Experts of a small language model: vocabulary 15353, a softmax router.
Below are experts of layer 4 (counted from 0) of a mixture-of-experts language model. Rows are named router (the router's row for the expert), gate (a neuron's input weights, with its number), up (a neuron's input weights, with its number), down (a neuron's output weights, with its number) and show model dimensions 0-255. Each number is 128 + 32 x the weight over its row's rms, rounded and kept within 0 to 255. Numbers have three digits each.
After each expert's rows: "raises" lists some tokens whose logits its average output raises strongly, later layers aside; "comes after" lists some tokens at least twice as common just before its tokens as in all text. This comes from a sample of Wikipedia text that the model never trained on. Tokens count by the router's weight.

# expert 7
router:104160127110118125097152084174101120071125187137106146133105180100149153103152148117112144098130102133138140062093119104141110137160132147058097171106148131117084148130150134114127178100127100108155091207156193208142149133158171122138128131109168123138110112126058146126153117207149154128096145135123130113149130135221106136127072145131145148152103094149170141156093155172149064099142096104130128128109141144153159048099149218077168117129126176043132173065083145133101179141169121104074091119123131102153079127111168165122118163119115118082140133119067091155125149159148110136146108132115151140090163092034102096196176126143112136109109091162154132132150148110138111141180128162225135127158102158115099126177106173111129045073161110129166126156157097120179161144146101
gate1:053105122081122090141180084102088122123120080120137121142155137103142092096147114131091081168122134102117144109088156125118099149125093080089074130090183065120070146108126120148117146139089091126118097119181122093133149153084181167127149138128129129158096125070068153107154112093118101153205165124170073104126112069158109104181132165143160064141139065169143136105085086119128070104141095071118099159144185189165108062109151147057157098140107136110109084092096143158113146178141107107146110170136118130170132141055137134165115111102121127121159207148111096154118099214160119123115082099126130105100098105095142111116146160105123170094120104117117104121153089094076139170105110165109138088164122159075179141082144154189133127099224128130139126042160125106113101103077126
up1:118171147128173171145118115151116074086127187061125178104158122148135193160151149133117158108125122163188079100165112198082112165127144142083123156137065152191133123206125117125150097183100102146129170181122164114095095164111134133120134101050135093189104191200155107126118170123112149103108095152133184130120118168117129129059120087063156068169090158062159069059126150199141129139151140131099094109136168121129112136169109179118129121102126111106088092117097119111142046130150120126159145090124127134089156143139088139118096144111162118110147095120082132114060129096077167146165108155109131127133114134145076146118144110088135159120155132120091182142080186172108130087160159156200128147076084126152083129179101119137088143140105126079121192132154132157125182164135130
down1:141217171164126137174170110158183140068191149200118133131159148141138142127116110140127080128136070117109153190063188143178232099081122116029168134109152204106166088122131102126143071122110119088154108153137125153092069077096128136084160123112147161097114047121089158136141107117113144100192123115075163146125098161146103138129100130127093197155130107114070097114109074172151119090118133179149130114139099095086124092126142132174080142131114119116130154143102125066153081102144170148165159121116133131137108137112101161080109136127090081146131062199127177135088102136156112143106103106123107078117118128095142125109096130139168129122135095092094131152134095083141180084099150104124051145159138112149121180137108133086109160177149154169162137122174107083133164084130130
gate2:112170133077124089123101139044094147118153105119142085150054163161168181121181130107136071152155106155136110087100133160181160169213086182076135131089142105089117136153177173107091154093165106080181089110128130115100129147152075134123073111109160114154114117166072122117125111163093153111060118132097113091120120129132076154191153102116154171111108140107143156137132131138150105143093050069125126168083141098135126104117150121104145122201144139140159110104146090109135134095097147179084102178124152093134100136136147098104082153128106127171126129129085121100155131148092165141112110101161152168104156132146157100121156106096101178139079089068229123132176139161146128148192122137168121078131098114049067201123089072137173146169139134124140174133172114134147152108059112
up2:157101076139114104100181106125109153140134126114080080105091131088115136172095147078133109110198113122162128064100075101180113171163108112161110159126168109176113107188123082168133173089102087136105109107168121114149149165140121146101087131119133082086096104100108148084161136106124179097090147177118094017150163086085134129146069155147107115106143124169139187161159131131089145116102104123107128171093154128063145137104132104199134118120081128125109139163131095099136171143091097113131126138151126122188156150125124176193036129167121186144127140137110123085195122125169100123101146128096108106129113131111135071146154093205107160139117147094142140081123044175119098156121094131117096155190142054063165147106109098055094161179108076126141113093134110132145141081105116
down2:094104079138118121116137086071144192106095136118060163135091112123105117128141127163090130153135147103160092111152103094122094098135147113203153164183115149150129095152093126110102181134153134139100219116067137104178155118110134078098099140067072093160129138137190143141127163151122157146084162114090128092107188111079121172108149091147205109094123110058127114160155171118045182106116150071067146153155124127111168125123127145151147108045129101167110091183185083108126153165103135141104111115156139170165126086098147148136140065109107145140176130119152116137168161119135105098171103145184095145182142082128142106129134082186109118088168151072151142149069120151148146146114035135158116152069109166156138145119185117073176139168117109096162093103122127158142143151150153
raises: "ne", "l", "und", "sp", "at "
comes after: "–", "| ", "0 ", "1 ", ".", "2 "

# expert 14
router:108122128130072154111117124136114132046122131079148126140142123118142180138104171080099123096155092132086172118120087160147075145102131166119153143134134130120099170109164080142173131102119161110109149118128160175094116114191172106191103124093174201129108087059163104125198156150100079145119096160143148077133155132130130115110147160112149081057152117101117134168143146128092071086141211091179141125155147192100101109145125121130153055126136135070131113092129169121127126034143178115043149145080131127142128109117139160133183133154039127132129142171172127106107144127145140120107157183134149132079105147128102180140217127170144139117119143133143159108183164107107174072099137150110220082116151121107124155130120147139077115123125135131112184102111083044104079137098113
gate1:108176165151112128061087151166106157128124139035104172086121085070125148088151202115101117131129124142144086088108163159187179145161146155153138143069160120103130148096125153123136202158132166167148138135111135173123113168127106137146113131179176108132140131140164115133096124133121140202136166118076124151162150164154145069169100072138124159126131081102105124146153094190082126188138129114147150096179134123141171117146123088079111144139144136091067176141130110087098124135085154129153087136211143117170170100158124106137111122072148080106162116131124120145146111143174173128166153130122143142147143102185155110101099185154181177065085139099133038122112112090152142156088055136133150103102146115088115138139185123092059123132160151199082097111130099095157147057067153
up1:159062117131126155146181107113118106120098127121147055128154153154112119153089110138160110159151123096113159188169084080116098119085102144047186125207111130133138124117098119132079064122127112102118158128168195088130113093118192087078152135109098085132124115118101126123140139157115130086134111113143094123079117080124125148118145191113112118079125162146150153138121182086121128091149108096068096145093107142125142131100115158177114084125093139138142119036145122145161188099130110111121140110071101141090088150102134113105180138200125132103074144120169169064065072132111086167082150149149111147131116082101092101168156059140058085153124126178129197126158159161110101111128161101160142147163128146164161092085084136151198136126063115070195098100106140143077112162171157
down1:150146119146070134080087119135185115059109106076078141145159120102164163083128073187150150089145133115081158102127083136141132106147094154095133153187155121105045119070150152156193158148116115114106122135181125163148101086186134180129187136109075143131118145077126069058190159104146157152137112116086136116170083089118130102097166099101075112107103177157221140174123138156116165080137129099098107167145155125121129118125073101086123122112106142114141133094175172134154159120162112138073115121161098149124145165098158206148145124129135176098075155109135197113060131106103126152102079133161122080173122135110139167155132118086059134178113094163162170134106160183119085165158104129119126154151122079110153141178141151143073143184109132130126099085116123161081091141094150
gate2:214221139100255149151117109156093142119168077199115128121122120118091103162134134098123056142082126155150127130110108171106168175189117120120113093114158136126114130117122122171093116095097094124116090140119112145146180121095123164141144101086156064144117154132090127114067167144189107144158130108141106126115107148094114189083136169180166125136094079128152105144154113116123145104137087143158098141170065081156099079152090155129132168183134114095099158146140153154130128132116088176183153085103180150115155149130076113123107107155136103093103130115054137129126152099094126157148134151103158157160135063149151124159090125078117114108180163137058171099140172121156068158157145190065120083187122130148082125078143121205162140096081126107087146168147136139114153116168120
up2:109080113197158186110175105116120184124133104113128051149072148151113093078089173124146150119130090142178157154211108108142131119152113129127195103190133123115128112080077151088151086108079136166116172082173162113094114144110094133078112119176138130115171145095086133102148098183133116102073100127131068115147116145161121146146138095156132142097083174055127172115177123074096094133149124131113169122143077176104147111135155144126100104113103132117082169148211090149105181175121143100052112118102129101113102144132139092110158131089147125146152156118178143044147068160158124115068132168124082162096109157166097166148078098082102175113056114126121138155189130134115093099125093118148134114140172097143156134154144112166136155152115151071174102179107101143130119039142112
down2:145172128093146155116196088109113111117054173138194111135120138079091116120152109085105109186083108150106089168105158172102118107097111138178138119083133179126133144153160139141096067120152085127128143202127133163128101174100134139162129165124134085117089134194081139144095090118133095066141145098155140176088150055151140177140154166157141154124104083127126105094070086131102133071103134141141096064166114123190185131105116145144110066155124135129115089152172145161074139144089136119182142145092096124139080074139073136042127203130143058128103113129114127127154110090089071158127058133174146176086100112162116124122117145130160160153102147137089177118144109083126127164119106086153123175141200158154128133145142182067120135126095098122204105131119108107122101110200120
raises: "The ", "like ", "As "
comes after: ".", "|", ")", "3", "0 ", "1"

# expert 16
router:175215133107114173227130169116128092162128102120196163079201152082098149168132119063115133186115135091094119124066141162122172108086133128157180100126103139120138095145175204113175125134169122091092116193102127136067082092101126092181128154148124117114177153137151122110128127087096103134094111097136103121112148125108086126104077073134145132155073113085069140127126098084134078192179120213127127134111060090153129101164131137088109120214154084152102152101125101147118162098167128161163113152123131113114072161153124095115127140143111149133140119150146177104111107058172137151131126094123179119144111111144120071152151155122133174084113123170135077147114119196180115136104161086118163098076134098093176157115138118128135163225126119115102112122110116105092131118135135
gate0:166121118096190115166094109184165146207164119139115141151102112160091140158115110089166171159100118103105226180133082132074113077126108156103133141149142101153136160068132160116121102146112120129141129098125086204117117159155110113126165142133151096062155172191131115092140141087174101131109144125147089211163125125154129114101133082106162127096105133092086127107116072122174128118143114152134086145120068117077102166149136119116085110127136065134150108121127119110022112081111066094143114098179071138133121148168173143141147110148128078100094083149152176128131091079149075134138069110167140114114120134158124154143114148102106126060171160187076118148109190151150128066128136149137093115136137111169142078099146098088156181143152177113109128196054147192175130150120130
up0:110115108119108186111136099139162126132116119140124106151133148144099165149133132149104168134135122088129088083163048121174107133162078111167111092178191105196130141135207080068146166148122174156172130117143104127112164123132125161107100118162180159173134149119121104104090127117136106142115047171140126187149089211149128161194109079115218134113118130113143152125123100120148116162142197139123163144124158126072112102078138104099101105057118111154150104168151083114122060072133153098137138142138143145133149203165100180109153148141171138146159128128182102117105204068166059143152078136100171145100096157089191166175136123127191105124122157101096150192151172143155149168146121144199138110169102118133114072094144181148108143156117151072114155135156110127140087105134138
down0:102099162142134126200134101100155131132204107114048165125126136177168132101212112081131168168136065093172089130139102199110161153121145188130135150137104121138140137160145145086108146111152135164140125075116128120106156128154094149131128117127134152163160160186148169105170100161110102135094123162127149150102080171119122096117139071126200105216161093115139120143151098159096169128079190117173116129137063134104113134156179191165128175154118080177048133061123132147092112149145136186133119112144125191108097124150081098156103149182095172102081119059144140111156154143104109105115132096124123151169155123089132110154155120114146177107104127137145129090103104111136085102167067140086130132110103138129157203133130084037130153120088088113158138097100176145068168144076139
gate1:125119122138099151152117116168104097191107089074144156061096113167204140155125055122155102175053131080112106101069143122102118100148109118057147206066111139120124198101084164198143088147113128156114114151159168214128174144134144174137149120081159106097146097148144131124105138108171122136128161142157120220115089093099072129136138119128103150158078063145132123128128080135162106114098091151076180068121138131166145134172186160147151108150144119133097185140114068183127132128149158164104134103139125123071134176091107159111107136111113136155106097072161134149098030137186138121136121124136123145125126131151134140097106128133114145080119134109150162114142121146102106145170143143144177170109130155111155126067130094107236160146088110113157098124121165149130153156148203
up1:130073126139126127148069111118046060127134099142124090112118056103213110133129093100107174168106102096134103053112137165111118109139123119113139180093132152135121152126157109115106159112130177173135153117147205079124158175198163076083144084092173152192119099112104109104071123118180151160118141111104124115133071147110153186085133078055140169114087106139145082150148143161183088072085118127092131107152095128157144103142108139117118048068105124141127109141111135131142139111105201139080105117110071111080145148207126139070150153096144128100126102113109121104161131142117162139162082142118156075068160072148148173156138123104097152108120109065115156110112152107115170090085148116217141123117112124112121112103063127159161169138114148139102108056158150105107095126099109
down1:112152148100091122096146129149051127155179098097135104170121099101115159112162163100106113109130072126129155111158114136100153148147113131134089149193140136094091150100145123091229116088133090100155106108157162166166109123118117100146133090022151069144172113091073114114111146088103182146140161100133124080087113140136099115125149113106107089152081186088137159174134162142124155124142093116115143094205106129106139121119141151141077092094073112155102146082034043103128111050106106137121116094134128167138175165117098131068120156134110116106090085114126131157091124154134138113097160150059121155141074089166118168121103128194171201148082092082098186110076091178101144091126110092165130085138137158121096116119109101141150092194091130122140095155116124062128094153090147
raises: "on ", "in ", "by ", "upon ", "at ", "and "
comes after: "was ", "is ", "to ", "a ", "and ", "were "

# expert 29
router:167176175122109106109141132089112086135127132153132090128150077091128140116128134121096091174128114141140080129070069105126141120115096182204128146151171106108132111121175134122052125154153204161133126086085105147169146081076081134121149157141098110152142210127135148157164128058113120154150079159108165159067214139155122126108143070092175116108098188150117133088108122100152137139109195101085139081163094153132134075195115135122122151104128108154132093109116093111125099095090125109153128114104144122131099122113109087167153075181105118153095122115140138124163188095147121146110089119158061183134113109094117127179094167222131127117045193111099069126094116171128161164150115131125120095104084111158088069143132057157123103126137083129121135070110115153135163052113157
gate0:130148160109094120158155153162111105183136156076140149126121109089121145113178123101100127159146183135055134139127138137128142131200085157125125147114143129090101115134151110151116150148095148136140156123089086029116168112243120126126141182079160166175049119200151138152074125109103122164163158156128029160147171147096129067095153147114137096131097111142148119112171171117104117056123125145150068140116074174109132173135118153195110121137156138118184112092115173138112082153104193142112138152133133136107122115097109160147110122114151113144167108121179133151157157065128172071139155129153135156127127120100164092112167108123183157136107101186120085110123077125110118106178104151108161092133103165107135177219163122097103135138126094214146137118179090073173168118125169
up0:140153156126130181145146189150065126130135177078139126116114154134188129132180067131071150150105227091149102145136161143084106117143126186120085144161088116116120123119145062111153156135154133116125128164117149095136138106203108081163134148104137141101108111155178105165101148160063184181138123169109086174124115097095084110069170126047140061135078049112158146104182125113082144072084150175134113100144110179194094137182141067177116139161145162082154124132129129154147114134140129137157135110122123150123182105099122186075152107068128111121118129109193129152140131114100155137128168122128162173142176117097116086132207092156122126104104141154134121131063088132133147157135185135154173144080141140121154182150155105090112142135106108186129126076158118124195140126071149
down0:146151190100120097120076123131167130162131131126144131100121108140125074184120095096093140202143156129141083189079176126130097137134093143134097177074172127121086101143122077155199125130131117151087137123122050073101127134119105100112145177153134185132124083163145163134081124141086119105138156119101084113121133124135092109146107156096140145113148113088174128107145096086076142080193094108193048156121097123099133120154136124123185091173180160207127123121078157193101078133172135102129127147078142154117170113130058124113146104109186105110161150140128120158196146138194126088141113168130058141079135183123138085122116069113165081092142083190103131134108038074133151115115176117109164127120094165092152088123123128093076080152111141155139098126114068159147159134144127
gate1:115086122133124155163152088141106133162133175136082171080118176157152106118116132168135122125083127159129159169174110149131089116109175118125139117103116084097084163116050098142133105087133144102121171079173122118138113102089137120139141159149121101045127115105115117117140136131132122064172167149136174111129113108136130194158117212115089126153134141165135129125098148123154163131131124111208130103136183148152130096111040104134148167116076124125154134126144124130137134123148036144137098128076078166157197093135182113122117096097150161137142054089119113167112047178136070169138132094103142141095080149125115153097098113072065096210163144148142134099105146149130058104135125178139143195119149169140200102147087100135209083128113140118142217153131140081146116124195144
up1:088165124118142147130135223163140097110138081082160142162112122132075159118140140095137151122112154090106129088118145090139133199142093107086123093133110140098121064163180151138153149167112119102168084142123114116131127123175103140131141101093175137142136102172138101117128147181135166185123109112122071108187089159117126169131171082090151108141152094058136142149156148156083116121122111087089147177129152095112108137144192096132104088165141109115123176116123143099157125163127214182101127145134154130145089167126072149072130199126107092110137147158192150081135157093112195097144135162147129076143236100126155111150158114121149171105144074132111136157173111141121162105089103069122155037127137057154176188090128148115082203130122123157078062124158141134111097163077132
down1:125085073145070138172150102174076175184148089126114066109086127132154174101094076163142133093105139110135170079107101162152109104137111140147136100064109139131120190158154084138059121110141105108111157116098181133086121118136107055159043159191095159063132198131097116073117121138182118136086163127147140164088157180187142141116104114124112161105160113135114096158085132088112153162129144104136102083105113159140166173160113104143112135114111109128164093102133148150105117086176073122180065088113098146118125120107160098088141088095179156051147132124109118136091088146126115132137114126161163108196165087158081154086117198102090098121134119079142144110071147133167057107105146082113113174065165160171119110159133105111124100147128093160103177120133125120168066110168147
raises: "(", "|", "\"", "/ ", "was ", "- "
comes after: "the ", "The ", "his ", ". ", "s ", "a "

# expert 19
router:120179123111143078168205119166066124126128108112134162051109164083087124143090117098079112121174107095179116099107149073111176146107109164177163144108140154085152122128096186188144081149163130076163120157151144144144150133092142116178154133121054142110129161115065152118146116086086113098096100104075128131177118111093129130112119152186149137114171123149076136100104124155121140137129097118125105132151119114039140110139095163133102198136104143131088105111119195158162153195157184115170122112099134151132114140121154105169085144142167122093107131044175115090120094140074144101103156071058093124125105110112125059156071160113120108104117192163125138090086090137097044120146111124081077115136121146149125198164101105145084087145160141088124099182094153104108147083152099
gate0:141126190100225073127135084132144145154143133177139188132061158126107142103134146177139128122136163134089136089109213123156115097101148153154105099161163184094118180132125165129050110110152150105128125114083102130135112172171082183187126126120131143066157133155089141094079137138163136072128118113113088133183121096165096145101177110135175089141172099078105163105171085090143139142137096211048136117110105121125093164149135149174082087171114096091091143146185092125111104152099086144122085167106149129197139096119087145163160110114135105133126140101171169190131146092142101157114149161129125090152146098108136116117084126177083171164086151174178139125162117120214087129112102064099125175148120074169120134142091142126140125122152112146127108154115198160139076121171129
up0:132155106078141121119122155181167137094124076232095142111096063134123128103150131127112108140122111118077117092105139149172146067026148095137080102177169123124117113141141103176084140140153130114150145104147097145130155123192103104144113149168133115167073121109134146159100135121124104126094148138101156114130112120112126108130160177146127097046156093095126076102070152184126130117146147160136117139154108160109125177124100120037106100137147154063146148166123132096098103066113173124076096142124158142136108125143091121119132163160126113157128130102147099157160122061088084081094163054151159126130085111172182112150182093059094082138139145175088150157153143079095124088199101099201115148189110119099105091107087165180126167138128097156132206171125075104095107137175127
down0:154135147123083153056127164173136135041115136102099120105076089130148174169119142101143157165169093087162093106108076118096158129137192143145152134107136093133147107130158136132168147111139118088129150139120139117103109079112170109107147085123174103128108168104098140134098117105100219107110095164098146159161157112121144143193096087072150125121096134098133137129109129163130155075093087132085109068203150126166133076135057091085155113117128165140095150128129161118115179131103072093126195089167089090098193209124083139136134137133142063125129110071078155145075131127145130137114127135154124217167113133124122132151101116040150122106114188140101116124121183125170108162091174192184102156162105142108183097088170107155091118138151079088156115097117087156178129152096151
gate1:189154076154109140133189145156129079161148150171158135096160104132155110126175070167155177109163127140112135115090146071125139103140138203118114175101157131107138101112129139192205114092135177088099122142174123126152157152103099186143136130115133131137102118134136145160158127104150184063192119077114174109167131084064132125126111155129126158163143114114116038107102143218167180044152132166127064094141166164121157133095160104196086158140129192069100140152130141109158057182146107121102081075181045085140151126145073137101121087088099082125115109108140125156123164134112091119098106102127111113088108086134101109142080138112111138194122137140121064123100132084089161113116130113126101101138164168166130140130112156189105111156105104132122098147117132133101180127092171
up1:116087152100161184150143148170138126154114143105118167118064098110123057107187115086130170154121158087079140056102067119094133104071102144106145193149073152107151160089103141131083101141160138050088127173121151174087116153157093136115119121180143124071081122105121130167126138156158161123070109142148114202121152080199161091088169088129108079176111067144121120105175218148115099110121172130108128157142095116124115164099170153149110066171073132131123166103175128143059197148156120138094109108211117154116152120173157152166134135127183155103143111182108126135142106170152093150155198087115109075173154122161123119102148115128089105124107136108134157145097097107139080167103128144126097114112116160184124127100136121070086104075110143165120115126118089182146140133092134
down1:097131150176103116157120117085105108094174098165119143191090117104088117131133130178087108129141149124121119197096107066128162110103144062209157055106141085130130127123091153100128105155082119123149193102144140139112112087156161142141092141145109115086107162127199179098147115101141133095110108167121138127128127136173202127168096153149148168165137141148107182113094190079128161156137099145141123177114134114154117147111094086122107126137083140148190096111136125162182113043162114113109124147126080182159092136132201146129095133120098075111130041109128171158134090096123165108140125141171115161185138113081129131140080167128088120166126171145137020193074074109141131166130128146093097152152114143098078147119072105122111099132104118063079102161117197087075166121111127
raises: "in ", "as ", "is ", "in", "(", "| "
comes after: "was ", "| ", "were ", "is ", "are ", "been "

# expert 3
router:136136160118124116126103117177120149147131173129157157112085148117100094005065153112091126113164104111121203143108171093062133080085168163122143171124171121162128137134102116171128138154121157048148194078173127148103137125110146164109150122109153166100127089100158133123154142135154116121140105111130106115163119081113124116145148224097049086149161133133172122141147105178126141122139158167130115158153157169074150131077123121091095116138117180074189130123137147120090100143184129113100110151109186146100108085108161151167106144135127122035139133083132121157140081146149088155124143167136146131093142055118149121131156113103146123153122200158136066094151083110103036117117092091133109113194150140138133071186140168153125101088206132121110051114120156113090104133084152
gate0:138125146139123135136164162118147124143157090112123130099092088204103167143161146125121131162139124097109206142052100130090182136129151145124135176119138136091129128164111125167155147156051140141159092081163117143079114168135111127133147086157140154122128147162153119132160113126179122104000162141129132175173125191108169131129105133152082168079121092112106174120132088045132118092124159117077103087170143117083143149153081143085113111165112150141101155201061091094137111076113161097106113126089137137075118136143095147151110150167157121137074141108131168146180132091138137118100096146190031145094141080169136161167112109118124102170122195168124165106131171090133079117164166170153112169155137098089137143073208119182109119089140131102109149101115178174100137115097077
up0:077125097154141127194115133101180124164156106142125113141113124158135153100145151196168071163149132163112216139058097150103097111116091102155124104102142174118112110185091080119165130142027096172138120079154087140099160144151127130184117126117166176117124141130147102126163141159139163114072162146168116177163104130065137108081114102110085081194119091101115166087140156078158174116121180110086210130091085088132125171132065176125115058123127137115149180152177125086065102154129166136143135155126166129139092107137094155145129096139158137154107147127136117124156143125138153119127110135123038146112163099140129134127210119126111138117152122172075107080111126146125084111118135174139150078183137080165149137086188119194137148124143138038099121115128105150104106140094062
down0:066090214144164121162177196131104106150137119156125132127158149064132138194140114112093118146191067170142146160181115130076139082171126109119143162125086158105131103116104099123094164121086088103101107121134096095185095131107073213100142109133166119141046066114166138176154103181086094148159186135131127067154126213112134119118109100086136133121100165164117141117127086129103134088129090182122134150120079093134129128153168125142141121141103114067102089136149101103160181082175138144135138120163104112131133168134114123137158158160156153158142097104071114141084082139096188071114100134066114060121132157150163189141151158148122135099214106138124124178127126166152108157147111152128132097112113118132125196135148182158184093142101158095148140143160170150136113112170207
gate1:110112148113152111148218102183134198178103157144105158100131115152152188112122133159079088155121138130123140179075211091132138120098183137080083149148154164105131169114090143118100172103152091159200195141068145088100139149136143131111135129153122055112169112165127130127043133094113111095154168106064116194113096113171140122093107160120162087122128117115111125135133188115084212120159088186180121126140101116070107137084135165199148134143144146128134153130142076113088169170140137131166098140159161181160133099118148173104089102097137126106087127094147127166138091117137093115137123067166082214129126136156086148142181117142155069110162091138172144102118071142134120120154099172168142159182126138125148115153119149173184106110163152164176134143108134120158138176135167
up1:137109121155139167076073168113167141151096109133126108127091116130129073117156067130151120147121104103152169109196062155122107098126088144181168090166093088102115099087103092130127082184134140133107147119175110148142152131141082100152128121131131164129052110143159090127203108152099082150111124162172132085121155145083149147127138081109061123159190150168116115146106099157135070120120134156155165131144091104161119114157131110082097168109160129131182123112132122144140093117109111131091131136140079049108082154130155083142121106154168127201141115112106136121155085155141135116078131136093123057172089106134123165094041161123140127141059144056105091076085142112063157105158163111092082140096127098087058157150163089079096161170070112080052133188110174111132122124136075
down1:099102117109108139113130123113132101115191131131131163105153149137120155169125159137083088154144153115115185113084137144215111111107188168116070139104141136112058123121207162141134058136135143111114084173102109133058185125115165115117104083180136167186157104062180093138131170088123067123133133082161162130145119162110072135125135120123135172105176143160107114120139159155084201189137139153141116091154112145175109090179102105037128121128191129106141158095104164087161112117185102148120110108100168107107155099135157166161146133124112106164122129112181117119089127148138103071075136126121130145064115144149098150155129122115108107001147153175099085092155133119152059098112085090129092133136129202141131101110152119136126117077156038110102149128109112153132127190118115
raises: "the ", "(", "201", "this "
comes after: "| ", "; ", "released ", "built ", "ed ", "found "